python train.py --hidden_size=192 --n_experts=40 --d_expert=112 --hidden_act="geglu" --router_score="sigmoid" --router_cosine_scale=20.0 --router_bias=true --lr_router=0.00056 --vocab_size=8192 --norm_eps=1e-06 --tie_word_embeddings=true --optimizer="adamw" --beta1=0.95 --beta2=0.98
Below are experts of layer 9 (counted from 0) of a mixture-of-experts language model. Rows are named router (the router's row for the expert), gate (a neuron's input weights, with its number), up (a neuron's input weights, with its number) and show model dimensions 0-191. Each number is 500 + 50 x the weight over its row's rms, rounded and kept within 0 to 999. Numbers have three digits each.
After each expert's rows: a language model's description of what the expert responds to; "mostly gets" lists some tokens that are sent to it at least half of the time. This comes from a sample of Wikipedia text that the model never trained on.

# expert 11
router:461481418456538522567546513503560507535557598480468529562432560472499444560525550492575530445606510385568531552530466473487519451524486520586564514510486554421495481527506543506615587539471498430582503517574510440510494543542536599470494554542519480483540436545477493533561466491589436481509510549559528468597549505507605527574557505439547533506516448510571506566439451492546466553536513537497585481482530452425516518449539532476520450479538424482469506460498398502479617425522450525523652588552490551504508516547462561530452569477480466463545535539501586518536493578544368392
gate0:456562490517498550538549508526551585547493461442532545519397542544491497585496470490570494566579528599426489527452493489541440436552475506507499412529451540492457502570515549519454586495417464536454542470588494580464488504565514456492511489488555469569509469558447556382413453492490532479507420462603481503505581521521647508578501502500448525485435564590504477580442477507474526442451561502505537497515482400507528428539496480508516573550619402441523493497474412458447509547426553587445489423571558517498524467514502514467432460606514488479595489492451415407439455523560465451
up0:525543452471501519454411520449511464505486481524427391525421480599549547459507448544433539515444439438519585525454473554422477482450461573459489524484512481445514497524566448551593496478463602454467567499459525447543589492459456493389439570504393456411511465492518513569509464521517599511521465421455530507446476542375526514468554508422571502560454531557481538539506563453538498516479507531428480521598543547424518533512508511533502492472353570451498484554540579582487470550552495521507414470428460477523554564542546484481491546311489548517445471488534478603497540501476469500
gate1:375419503467515517418504486459525476525485547483533495479563519491469491521535497524452382514510468477578520483424558515513461474601641436511639459523569494609458375517425493666557512454469431520480393441525503483519468491508584456547514454539548432562519581437503478460480523502559519514579438471587479606509481500430527494491487529492512540536583509460478503503493447442499516349488512538553549440484503458486579552514419512523443422532549549520578429423533516505428466495531460449434532448539479436466482526491508534474495500462529532473460478496523513479552541435393522524
up1:470604496454448471589526431445490574469553416553498406569486479427523545506449483434529542387488537545461523516570413533485417614522463463571473531391471564466503534441462531472484531475440491525517535496450538518455487503480466455513543537527399560456458482538446518471564511586466568526550587497465518440518481432504467459510507501493514589579370497531477525557467579519459524614528431457480432587454463523383474475460535462461489475509520450489389472514460507515600423502486475473559489511498468465449548495473402523442521396572461525490577448562447456428574478545544449470
gate2:511516460487516407500508487514570450551490472460478504492433497390403557559522489481586476539463486483445499512465442534491476484513422450487551559507447423397411479414427562492427553475511472394577497544515425543597493488499480528448539552578472502473485458462442502538480560511502455478481457559554595513612437485519484525526544449518497521533403569533536481514419422450402513415544511464523517536559508527514525556458453467536411510551531463471489450530499500484542632470487482467496477522616535539553612693465398514491460474486537471410505561568457482458567525497527501522
up2:477556536403526581500500472492478598509508493533438507411555521477511462469450516553471573441521455545594544510544526449412481487456519516527492559490568463400475473515519425488552492541488503600547462547455528486439453527487535476472501411521519389500409435405532463538604545469509435460424520574430477437482544525459578509456519462570523509428564324537476455495532553519509462555521432494438466543470541464440531463473540454447494418525468509433566495489532448471479465473527452555479370512445527525502437484582583434580585466535470583498576472363456463501454492537491498517
Subject pronouns and names. Sentence subjects, mainly he, she, it, they, I, and surname endings before verbs like was or had in biographies.
mostly gets: ", he", ", she", ", it", " that he", " that it", ", where he"

# expert 32
router:443496529551556529516492463445492508597478586473487513503438445543436478474550546472547515535493433552537498497540601524526512458516501525518553540504529494508462495510487574541501472468439507429431438500473488472479493456447457503521493596410491543495604485616397464443543562490476470621493550552502450605557539524524577489469482629512394422496588440545521515488382517546522457451494511505511495562508574472525594558476483407485562416525549386541450510575539388536529532469483509442504619613541481521536467492488514520507506582506557519559520574554565478552504463573559423450
gate0:535532497484552483491478472510480507472489559498488488496468401540471468407448518528547472537488445487419444534495606487439606504476517581607472522483432449482509581500468395494492590461583571406520487569423525387447544562438411489554512494421471536447579402543587549513476491490492508490519483519545520576417446556600500476479441508452414467547522418519592460466437517524514519513525480580511506524474516524492540532549431521499524535576532381495498534532502427521458451558507637481489586399513488533497500464543483536418537480500440453502455504465525454543474562558566640462
up0:489501528420471494643486426519444547454491569487472523502424554444471409542545515555531463427445486538536416447571526497482538534495549518576448673489576496533518484440484479468522535523447522485512423461440572524567574565458493493560588437474471497504521555502505590525493494550523487551478505504499499445527497518496548432507509507509506528452478545479643392467477556528555513514452442365471525561484494483528481509483511492506514582442605442514521510519534403395532437393406457402438640560532493497523513454517448501457535420469504504515499578450501414526501547441456489519
gate1:480522624546543424496526502480467584606540459511472521552490549431486489501540502445587486452476519514530502534585546500515572513530399523590537537462495452544590533449553441492508383484482511491502371526473584362489448528443491518511497554439560393466390520565534416537518589525592529555514526443472527455481522559531488470520478474505455499445503425429509528399576403535469515510536550518528502473443505541494553495451501522492570394472539433495498546521516371529508470538410520440505500559454533563449550439456499555428531501494444519468564473456435476554496372554513502510
up1:456495529551520591417564501462534528549495488502413478594565507512563529401561472462475471444493528523518591472460493430475454477555465516432515580556520387499510431478618501541459552528447478586595428450479483547551437496492487519420516516523522455520526462571478509489463617467492462367480451422466457486496489454452521518457491544531562510573521576571423458445563513576514479574445518490425508494614463320518516454470508478461529514497563587515503503471464506500530540548465428506484478440478515465433531507481603428535530516584572486497489493436536503383530527534511544592
gate2:493434505352462579430499529420565559401514568535489479518432524479492400548477487499498463472566476472538476459490544400448382515474552549426507509469447385490529421498570540491539586562549466585538449474519464521511472425445438491534506470558517499466535592571485505487560460443533507456486568443573440449445520467412497554603469435520449458522556479459469560507431443523581593468524373495537512479469461519533499475559378524522528492441420559541502503460561479541440523501422621512574528533541565492465481452558498495515551477553527493519498465562501477489517545415548440491
up2:475535467424460481490470516456521626523544532456446486495481465524547436535469525576450516465470534470558482502401446380492486435517547589443511433478448426491539467377529585457508518495553564524473539537465466506487451394434394451530454556431460463533495552580521525602558423566468513500485538555563520457451478503466482578532507442582446423474504460415474461407418476504463549478586489502539482379461482492508545462496447491480499527517431532525480548492537432525416524489468566579550423510532603459461484425529452564538523442508515494566566551622460444494577508476575552479
Auxiliary and linking verbs. Auxiliaries and linking verbs after a subject in narrative prose, such as was, were, had been, are, would, became.
mostly gets: " was", " were", " had", " to be", " has", " are"

# expert 23
router:507487511567473507589484558541517404601488535569504539579442478475515477454498465465426423470519435485592553546489487497530527405544563498488527430549583530542593527474453552546555510555506465429566424426547565463507602535559532489524574527477538537512517428521542491496538592515453513592533442498543535527529602500503592477389587510452572455484532414521417444480446469501497503490455488500591658487421532481435489506532481509521500568455594531473412518421479405539399559474455432563464437474492573513558480523537446492536504540469473587509496499548499534466478498534564457464
gate0:493492439435463496626409498472534435575541536489497562514471478459548469475555449416434533489499515554511502501523520554520514435444551492545436484519564485526576465592530547577456490548578523480480490428523519495410495376470518459588494480469589531561531498550410555513560510475518457511516522480447450535478501574493482443555434519539409535441560510487479507409576563465482566464611484578549485604515511467568486618604607502407441487528509488452545496504523514549407587514493450534501514450603482524457564381473509504505537512500523558467566474474569408487524490571518433570
up0:527576443459564478616471521559552372502539466515510442481498514452573537485545485438482508580488491559547469487453510527497469510484498482484486464524481452533521424571508446547469609461548470476463488430482487488427521409501489501606502494523548561524464570479444475552479467478592540489509508456508549578492489584447559495528481506473464530486467538491527532473537567470564497455499500613595488520455521398532501591556636484473482483517399501527555500515534539629400515455503468490617497425596510609447567495546542481490482596384561549466568475520567372554433464490468491479
gate1:529586484502515563546527520482474448489497528479517537506472588543417393472602532405548482520471445477491470552519503496442592464485525486516487519634461472633519477499453511465444513485546492485602487415473555481427473542543507572584521471501461448526485492496554539493364416525417592480558492497515531527550495461471504549635660477525518488551594522467495581503430486513530436502442567573524522461462497455460501439442456530619484531440518476550478478475506415563485504488506396475443436533495540521465535492463533553558543555476631450511572511595495517491459519567493520458
up1:543509525598549499564495554509468447502457427478461521476450497392559492497563511556366421543490544424483511559490464559533461496547604500559494498466622476507575531479422456528451498616429488490524510453446419523477558493557493428607524485460437465516551545466599492513505453484471529496580561480505510640461512443485550468508447526528572510537553478479430522591529524495623483590475487495549571469495535559470511563500541398496417543553416565549479454525524531524552456495539544513446444503483501506438517489491552423512588493501516509578520470620517591475473480508527421604
gate2:490425528548466413515497567593469476530495552590521524532537489465497490553517590438424408487534441590538544473507495580546515545469487533610547511422593586468514492508389442557453510548497537447481489492582548553533526524520480502586573490557543550551524446504543607525593598393495495527553538496470566371505599460494559561530545541454536461514531466467375458503450609516560478522482513454579556491521528483524494427524528463552587510480479522469489505515467524500470470542476408615423452526453535499524473487479482470439471539474542544495447565554546515401534558458456513417
up2:512491410564454471435522538539510579524484597498457576524429356440546533611481558538474432520503371470402421488516442528546497506578554473547444537414506531487457489442423510472473532583392556578565459623511508508517466495450440491506526515544511574560529399474486477550576521548530513449468564476458502458499501517506570515489509496529548397453521527540550470515412491452654500517502494421529450429518475451526480462476494442503557430454507513538540467514505470497491487521475490595573461462533374485477508556515529489456544528468464597443510431524625519465518482515574511496
Name-initial consonant clusters. Opening pieces of proper names, especially St, Sc, Sp, Th, Mad, Har, Bar, as in Stockport, Schenectady, Sphere.
mostly gets: " St", " st", "St", " Mad", "- St", " Har"

# expert 9
router:439554437473528478494444455473545531555609494492472549522442472492479495540453374439471482541546553500413469498415564505446399489488516588427509553489523499512529455526464594536546554560463468423517584561595551457476472485586490570443528494576486497557528442425486456497494579494490574540490435582457434511481488542442553512508551539416507481478560449477576507542442467528540423435501480491462575483492600474464585433440474566552562466507528548506549576523452518523478522474546528459610588585553490505517510423587504488381478521465574474379451543531558547451499550515446435540
gate3:509488483512500508501354553538494555513566573613555539525485446513448473451440356487466480545497546419518496511508532521500501519512400414473439530526557438516419484459490540587520528499570502442525487558520453446404559416437475425492443495424473461445497480509628566497458456495567494535509530517426528468420509533456492561475555396426490478392471542438538528472553525553511551492570502518437499595609519485453511452540422528503472557514527497491537605593530509547583572406511533580529492538571577523554519547568536550440515541455484517497490467567462501512495440497460403507
up3:562451495487432492460467523476560512396574536530533503528450491471530589457466523481489505488535514426495521544521484496450440512479498520534467502498526528516446463462387502543487601566488492401618459460505466499506551490456384470438461481528493531656508576528530510565546488614483405503465545475487602486553485487408488532495552409432529560503485550495522583414486498548455562578548477629506491633501520523435537556559516508456525537481553479456531540527464509585573542405502520547489610477567534581516535557529493517452510526514524530461523458490463545563506576480417369431
gate4:526505538450470487558528472454489484522511522474487536533442477482520465417439463471458536389546454459495544469527546438498619525492489549528418514419540470483509441476436473490540496476416498464516460501430486410547447559594442525476495421480489488516514390513528490474482587469496402546445524533505442439490522506498437473531473588617460464411503481518578511419481524509479398448513469474448499513478456473435453471514504539503418508423552446577521456518500499529520545628453503454499585631473559455593651435474513630560457594576455485541502578514462562461450495488584469465
up4:488512524522457504534609441448516557554613453439523536520404485521467422442467504523449487444477484419520494442541394426483536525492443536504558472470459523553569435445455476549483435528453518506518495512548526449542497489627506512538524512511456492513471474507553439519503516441498397570428549558498556419522424446454456554504484577505475348364559465595512459444512585492596540458486470443490492527526531520514547533511481549543355433473520418489486523579545460432457514457488532418469475542485544534509586519496534539569503600526443536504490554394461497525517453470590405469
gate5:485530463500510539531449486438443444452534468485552534506571571503438536422547393442476493558580577524538536583478421498483469353505490491502583546499499473586483437551385532658508511579484550566512497518556536481581490464557507467513527506492472508489480410420494556422477518537560519444481502391497514486478559459434484533522521395523495447478484553587542505478408410555526580498458409539597530527569554517449491460484479621501435570492478497532510504528499492466448505413485520496549496382497437464613502526478497461506489482505531574474490477445471601499525577437424497496
up5:561539513535520512609471415515501458486476607458503472489539494524424452457398485556490494582534478450462499494515440462489575520457509503541426497538532466512501469456476521527578446496392602556609519524529471445432507441542455536491515452526472511502576507561523508516465561493509529409373435443504464528473525483497542515486505512588576471440570496549569452526541532563489595441478443469552550431468482397594503565433610534511528434443449542422586467535616487487496433544557465528465483623415483420457481506562471512472542495527477470419508563531479518500369545526554567502
Year digits. Final digits of years after a leading 1 or 2, such as 2|013 and 1|991, often after "In"; also prefixes like cons, exp, dem.
mostly gets: " cons", " exp", " dem", "023", " ins", " conf"

# expert 22
router:475466530433523527562418557458603500441501521564499513489476502531489579572480439505568513569472430484444419425431494515437471468480526509502466543499541563490543467544455531533520479511503452529538435433486513456522455431577512430481518583515492473481549441501502620504471587422573533534490434482576456470467567617418593521535442491496521490425544504527478522516444470442548459508586463626425588465457565410459520501459507488456450525540565387504533504436476375434405506476521465507425572484502485542553423590529550522458429619500554534546555559524477475470567430501469483498
gate3:421343457588442491530477468535487474471551524461513474447498498477591479511505582626440462503460536394589538458423442460451446467486571593528518460548548575512545571568496472511505474611503437552517483586533471498565491521525478441482548472476464496562508414492519569481594455554576523579465459532513487478556518549575565564437474437527406527523524532415462612559364539559500432554454471511447519448441525514533442501499454472464425516525497506522433575545602460441564552425518482553463463511492569523524546556519509534546523520455518535430507537438558542471463501539508523510
up3:529589560451561541499518500501510506415509511521528548599482510480433484358492460439585486477568462534506497517545576479600496510528483434423452575527474384479443471435473531553559545452448485477508527435508490517381531418548480590506535465515541520533500511504441446416429590459432482445531526547580498536573432452449486489529500534451496491525524437574563479448554463522545569434497595521574442540422546459497535545511439499562586498453523559494523514462451514555390519458556429491561562592514445582504418379512538477477532490540478364545536492514493504498524498468477573459
gate4:499559499504438480507499562514396538520516473407516550553447478500525556491489582476556580514592563506549507509485521387448472499457426550467535516495496553431538463473519534468536481538532524505468498472573382552576570442456545520543525500488393451500456610419597572432553462525457553436455420562425482465491494525449510481507447513487508583522483524587473510393492488562485582562428586425502444545496589579567511431386571499513510502479495574467436462467528518472456531484508537498504459381560423432542454544470494460518435456443492488521582590441494476538586522508501431567
up4:495503432385537520472454579498482504508427530404549525438531441548553429551497465415530603539473559542508434482489479423489569411594525488538565491568513432424484449517469436554447523502597567467469466544551531554524529469499530431566419565452433555477421485452450545541536547569522527510451453495530489456477450431487492550577473476536426582472510498484552447526467438522438519429509519516436575497619532491469546610454497485515560456487543592538564513452528575466549428534490520574485507522457457476423527650547475512519399466568533496479485434469521510519479599497562553542
gate5:442487533499478499579472525491476513489484473473493476512499574523531584480484421565494509449515354511572514477415466522449476440491573466466504452581538549465483413462466462524513554523429507413534509462522470573382451500447482501487441524476517543483511467469524435522493536473464567520542554485519538479468523487436563656583498533534462493494572485438481472452511564534445408585544507522500549484533588465512507518489612539354515465411469578544508485486565563497525549523552678549630574473449536503473487541448570535489439599456522477494596491450468532449585556518497522483
up5:516557500566551606557575515533485512510515467465483492514430549584477533456597515613559489548442465485538459474513595522451406429442497502508544544513512528528422433500460478460521598486533547491461566461432481588414403562491499452453558481545484444443460417476514520578502569446454452437509512479593498483493499536493523469514525547485484446505572498494522449459533524456477432588524428488444539468530603430580490500556623541432477510493558570514565499545510556544495536514581634474549526530503551657490489509477577425577488566509529465517551487480564443490557497606530511445
Line breaks and capitals. Line breaks ending infobox or list lines before "- " entries, plus capital-letter word starts like A, E, N and the prefix sub.
mostly gets: " sub", "- E", " Sub", "==A", " \"A", "- N"

# expert 15
router:451491628384541455452460504422579479591540544477417553551425484451444419496491478551471534481535424534525603491399496448472495446498551570510526453502550469500499525515511477521533575541577575427515547510561531480462467490536487458444489545500504422521547414501484527390536482421533500521480452519463491573469533583491536483521531486488456434476584561568420453521422498553540509520516451523567517528453576427525465454530466461492565428553488473514506491510494441586541485467629518496484564583476443529599447437563529475463504534541583625496474438599504541520511395565431475558
gate0:523451444518552478599546426462483445487527473542522532438434538477527550614505461468500575521520486464589472603513485624482556385449478503403621540561534543483499517485530587490542539599607514512584530426465558552499479538505444466468477448424516427582483447541496516465493568540456570427515385570467479469461652542463464486469573415436500524543435552528488482482452556492505513447541441444557552452564523478457432545468497466483521593515523509474545540468488444524473521482448566494420488493545484456431488467503482487492499529460458596463518505541477547452447507505385589480
up0:492517474463481478614474477479465544506505391461469514461419461397507563579512501487488538548548527491449461628588473586522526382452471518493556505495533567497464556501402591492498413595541495578483552453388572505492497476537354488516453430397541519567486454540485483506467485403443510412444459551457460474485563517544512531512526502483519519488436576586503474469470582423490453489530452493453495431515489456430481509459539442484533497518509579479649509472438491405440470489461466460461469455530564482487545483553449480457491582469484558466512521495439509408506597442474574471
gate1:479494513508502484515494545500556502527497591427483409496475463418474519474477549500462506460482516398535519528512492456470441587525526470519479519535588539518427493511568519547426460466494512509463469562539429566369491543557548434585464476453505505538504509487403559362539519436526482654567519411548485489445515447482556464564521592494510486460542516426464544530426542551495503475536469495538504483464493558443584507526431479480418477496557537489486448476538456591396499544529492534527522482539549488541477368496567505544441507343437498554596506529566551499466416342486531530
up1:453519519603488513432519518549510523546472573448506463507523590523462478484482487439464538518532480421447487559434418421466556487564489464621517502578524521477549492520544560526450472489486523476588518566526401490465468478507487468544484516455439467505465508460469535428569493436569534453521449520502408570484507517492534484510566462445438453499410563498427509403456563498534477439520449560499469555508486591509541511567477509457497452553508577440509527435516490466512485510518413571563447442539656628501494378439497510479409478443482563450643552521519569355446499436504439491
gate2:535401556435477440453464568595517536529457572597481457587397518507495561515533524430439437562533521520556568537410458485525486514483521507453467467539548442480529503488540467504423429500476540519517495528526491461407458567469515546450497563519411517405550413460499428563419489526555420473605422436447465549449502544543512522450536411531469499499456552469449498497411536577519544564544380562527465499499520426473494449572517490452513477519466528487520521516503505551631527553617600529535510439404505494549456566535522487563570481442592498429500508537557492414522429492446465517
up2:449464503409417493522522615517575572625473554594446545502453540548486527468502498521494535501511483567550519457465508597534575567514526472475571513552497465509398439393487569524431542513540540486447495538564474482430467422493497547447496480519477476502464502508458505463443482481463414529551498554539507533506490546605519512516547575512359491581517548477425504477490563510433442396541454413611524460482509515649415490535478564488504496524536536600626528537493477533458478502548542502471568530397535549587540526481470513555441580449456572442464452452549533454516508511479527539
Common adjectives and verb stems. Common adjectives such as high, main, long, short, great, and verb stems like det, repl, all-uding, often after to, is, or was.
mostly gets: " main", " high", " low", " det", " great", " long"

# expert 26
router:533465533466592465469433524484594474614510479586504539562379460495526475592520502438520534546569493520530444485550511468535527439538434465554527450470565367384501460535544520464500454598429476460538460478508540477588490494506516508506470511503547424578524523565497599432485435476509550453434518442508384538466527505430546599494446584440441465458565547441545496451517424455515465415494474495561654534453554511500558525421466468510557425510436379483495448501494471514482526493551485557458559488570502473579506475509453541475468503478481472525568568537521417489578459524576473500
gate3:496424503511636486456477528494494535520439518558507480556412499455535577502482487571559586472457466425460508468481498531462560518440506522523570532539590438547526451503485552518577497569486415464545508490491587463526541463558503557510528519434482510490472469520491430459484611496490474449487512489555466500473506487532457524449557541480494532492522557492537499529566517525540615571494472453551513443579510482457401466396396497522498454466601423425565602476563454545467456507541508444435622498556414463498486542593370513448462610505496543586471470441635506428458434504580467523
up3:526486525547485516392521568446511484429559577537577525533447526485543531506411573576523529467538561474471457435530559488510512431449539540456568564546574511558509446530490455524590500508505426424481495411523493479531496581547523536474491499471473417486488478604494435404528578527579546389479496487572469445512466521518454495505495556426498473518555530493563512549578478493544531543481439495489529449525481397495439584416410506486496515512587475416506548435446442544457463560572494417432611473589429543561464508483414490422463568486515508463376493495589449445492508554577507585
gate4:500522527453561498504480532448483462465606513508578513541452500493519515569479471446464479475552534476416488435515571524534435381428421504543509479521457406434546509530455496494488551516495494504543528497537441476394543491471504573436580498554505382464622498521508465374521503346552508536559546462483453560492455449475481649503500463417500540448500516532496509434465566429464479452618547545486566450549532517535605541535495463579459434519493449497429408522463422565476480551622482452536543484568498454470496532455556547492492398490484419499497518553483505484530448550526520415
up4:506388530542417561553499604543537492501411495512486464500502514481483542406421497583545554466547435521549511551469455537416562615529509554447530543566610489585473537478487485487523454431452510502506526488544531560555468507552516466579476485411508538493395466448474452524546435671464466479398455527573493478508466523523446424491478499584554552469535496490472481491479502526507490555488492488547484543464451516537462405497457545462528516452527559527512558366481519436504465425415563510443514559439507541518508542576487500462497564474560556514399507362520486502557553477501394601
gate5:377420585489495527497430474483575422432547565427514491497490503462514486415527480482501451418529587521451603507412499440430436533583475588549494489571566392545429437472432503572553589466598503507586506390541567487441537488464450495470520449477500407487508474476445537455593547479546556537520485481603510524603540509587604452461479415448522422492442472548490494551445516446489538520498541535553561481502567452432532475535475452573514478462517475475539513435489493494488468491505534410463494431454472599511479510553503548456510547444453592492481476462546500427464506496493403522
up5:522493569577456457468448469495542528431490509443531467440512489515486452493544556467471501433494519490491489423488465508526541558435383480582483532464536402423513446458569450502468466458408495576514553432448573541563479516393541427455478445489435420498568493490456610468530517494473600472441543435480434549499452428607464531489552457471558523480472604512479478458564462476429528524474538526509545484559421505546493476497499431604503519566396431466611455492482519476577381495444441442478448416429566497455516517462425485384517492540423481513493502383526453430514518517540520472
Romanized name initials. Initial letters of East Asian names, usually in tables or lists, such as J(iaxin), J(ae-young), Y(uki), D, X, plus line breaks in lists.
mostly gets: " J", " Y", ", D", " | J", " D", " X"

# expert 2
router:524454523530461505482489485426576462498531495551478499532515565552460451478435550433518567523613563529489528473480467523487483428560524460459421476513558524541527439406423518563499558504497552476455412438578493523439616426538464512482487514584452528515556400553533505467456427490516570456604380488471515525447537567392503460492541484418449516452585487519487565546480527430496553545525502535565569541493604476476501505443503611460543569433542541442475559414571479548488482479515445460560632472550449550517531634445512587517520519472553492453470513539471551440600505486521456516
gate0:405556559470521522541454557530510571499578490525524583537529552443419445387525523480475549388603533497466523522462583502525489555464457526450469533486527520488560539495440513555502492515498526494613521484473576524501454506589477493603562484526518465549509469597539468418439538416474481520394559443576491544553466517514504576577488545480484473541584579559547632618467471420493452468550498551464593485441465495475600458538516479472503475563521461516568564497482508480483417408489408481412564499517535471490531518534474437522559505553507406483517459496553482486432432422521498606
up0:398488566435397425533420455464585525447430549521476512497536502546448517481380501537479537529428489517451448469499517453485574545475415551505525557390519515497502507517422469441484467497447465450432559518507552491512547443484478604417484470513496421444604512470565539521488488535485486416472553482561547491568550513430512565580487497447616483413522534484495518534537577448506472605485492572554499535533541433403525518539454432496468601445448552489508584537475452498476433494502511444390587492471562543450526598437462476539493489402520536478548554479438470443616527444496510467
gate1:512549570406392482471503535579536473475532483496539490418541468510534570445465446505505592570476473546451502509495456539561541518460595491556548425545490549465552584431428554598498420534493527561493522640625471538572524423536494561482555505442531527589597446410494494425474527465514507500542473562466451522388492392571522488511462443574477464529508478525536489446490517468579501526476531542547514482443522540532534500525556524385534538476522523462495477615486534479500477491622486477432524529467494481593490519506531457495475502442510605479517567556416526483453498396466449605
up1:495508537560531498575390531446520496559528470481490616606545521457520500534455453508607547528539439555500357454434494586485438525527507527437497580414464517499498421539524488492400515475401481557439471517481492507551409530486466492457514525523429454508508467457528541484481498446557570518596606429544418422503541522414470448395488515546501511543505566595489564575517507522549505555465544477454504501566517496404557557448486460452584459464403424468506446498600519613480449490447490520504495524466446490436536543404451460486408524549488443498527494439437469492446505432539506529
gate2:441467505501506522458549577468536541451594528518502527516353539487481451476538523514588550501534473577444593566554477426445550450511479516531482489357418528478436453468527445492463528499359445468580542405530542465523505471469514503539480538534578519551499391489549615551468450516439548506552481445505624480523499503473587542457552514529427506453580535437475525543479404518438452504455535435491524563482571573585544511571482567551454435530545482570526503405486510501503516492500511433466600583432464433460525524600555552549536512486466460538464470501482441504475482419531454487
up2:504516534539462498483425496487499532543451465483532450502558446533536509576526552522432471541527417478533444495488607542545529496460620510455565510572477487522481670532509553416467405499588547538417466578530478502451449551412548538489569462484455440457478485470497408549549535496582458527459517528418390558456463628495479490462475575521604500514497426457511450394492608517508460470497529448530498493528522464437500455484496495451517478587557463436467440545541496552620511572381516568513492474477494555530377462491488441536444488447505476555490460523519461540587515518556556497
Adjectives after "the". Word starts and adjectives right after "the" or "of the" in titles and names, such as young, Great, Western, old, He(at).
mostly gets: " young", " Gre", " what", " Old", " Great", " Western"

# expert 16
router:499510576493537594430488518495491445619503605497372531531447591441482433539536613537491396539597510530535512557557493398406479504482507520512454442549521519437516434526478551533558493508478484488476481513507508484500533560498497550540597492539531519547571398428464505537428598519488540552558455445443518500483572528540487483519548518466467489477486507489454564530440544449450482589613548468531612501480548543549565449484495508527499498478506577529573465395525491515446525485493503517645507528418514601491432513539455556443439561532556501513430502446490569352512479494483494456
gate0:545498539401499511579498427478541400495554497488567496465524486465538512544578390529510595528403520516583547541529506439565522444516431511470452414434498574486478464543558505496608557475523460426533409499553490547460513513496520512448531455589540515576465535491429477446504501495517473513547492582476602572560522534471501467532506503507423537513465384528530485472531486485626500501545552535572500611494513472520507547430520590526486492539551370659445504442492503468451552460487538484464557450473477496498551520521543548557413546519426412501506562514468590598503407436539474520
up0:500506561559488431492423465556471501496513527505465565551498480431424485453506559521469411481543473448478473487442482582511407477477566561577547571502528460542560503493453555567491408530484504521489556541419540507464478456542435443606469548483542496439556426445546504545546500408431519565388449419542331429487558497453571510478465573560565404480504540491481483526487495509440530447446478455469520420520544540469523486520498456422401473533496572522570469567553422555524480498547518502498457591488454541535460478508436482457586530426536594447489421530402477446472558614467523487
gate1:522553520487462524475476529446479598470569429434458528565498496528566527564389513491527479535505522450472512468501523484485509426482431530603457561536550516442485579467383535480472468543423424588461365561509508532568497480483482474445585500466614458509540528524533419544467515422497424466526411477440534478544506583501462417506496550411487413614411500553561563507541488449458470477577503554487588487457473463425434499494587449514444536612512458574428466470533565528524454504542486482561555438524459579590560482522539490525546488508525503479568536526541394485505544513541540576
up1:475515455429389424489488507493476509390531518505503525509482509569519544555474368421505433479590533565329533505436483499482556573476491527580566520395530506481448480556450389420560474493412468531514492485577540404542548445488503485417498507514430545466547477455572586566472483564530509548574513537547477534527523537506549561479496444525468463473458496548479486512472605518537523522516511433520538511540488509436507459481375494511555502493390465557519528531560498507482483479492648515473453491555498492455475525480535434413491598544512605488446484471539438399572441495538447462
gate2:489477501457512477373439455523455433507506489525412550483533407523473542570533412521481537568436456401555444582453512441467440505505505499527448535396488506424523483579464558550531535573398522503473521523429456488510505518481482473485573517378607487459478526451564489524514490501539578454437534430469569502563490514526474445471446485417548432537530521487462503596482537498432450493503441520488473493531498581645627545520594596547430473497558446492493432408492444538535415424531564485573521448528440547486453487569497511516514564478547490469506549542533495457510473552371473546
up2:505446456499483460521507607485515571473561464454532544476514570555548369360587457483543521481558532537466477531523503534460443498465536477447525598449489450626463520550486389467544400502462497460546459521461437493540458496583471525514514415428592582456569444552448556453593478479455502475496530388472481470488483523559482447519522528511513519500532561498517539423445489552448550475424515543522523371505489509452508427502454471458531490548511488442526612543473464467520528442479441592542523421407562509448444393557555553471514536522543486547562610506499528483491479470548549399
Proper-noun opening fragments. First fragments of multi-piece words, mostly place and proper names, such as Gu(inea), Ang(ola), Pet(ersburg), vill(ages).
mostly gets: " Gu", " Ang", " Mal", " tri", " bas", " Bas"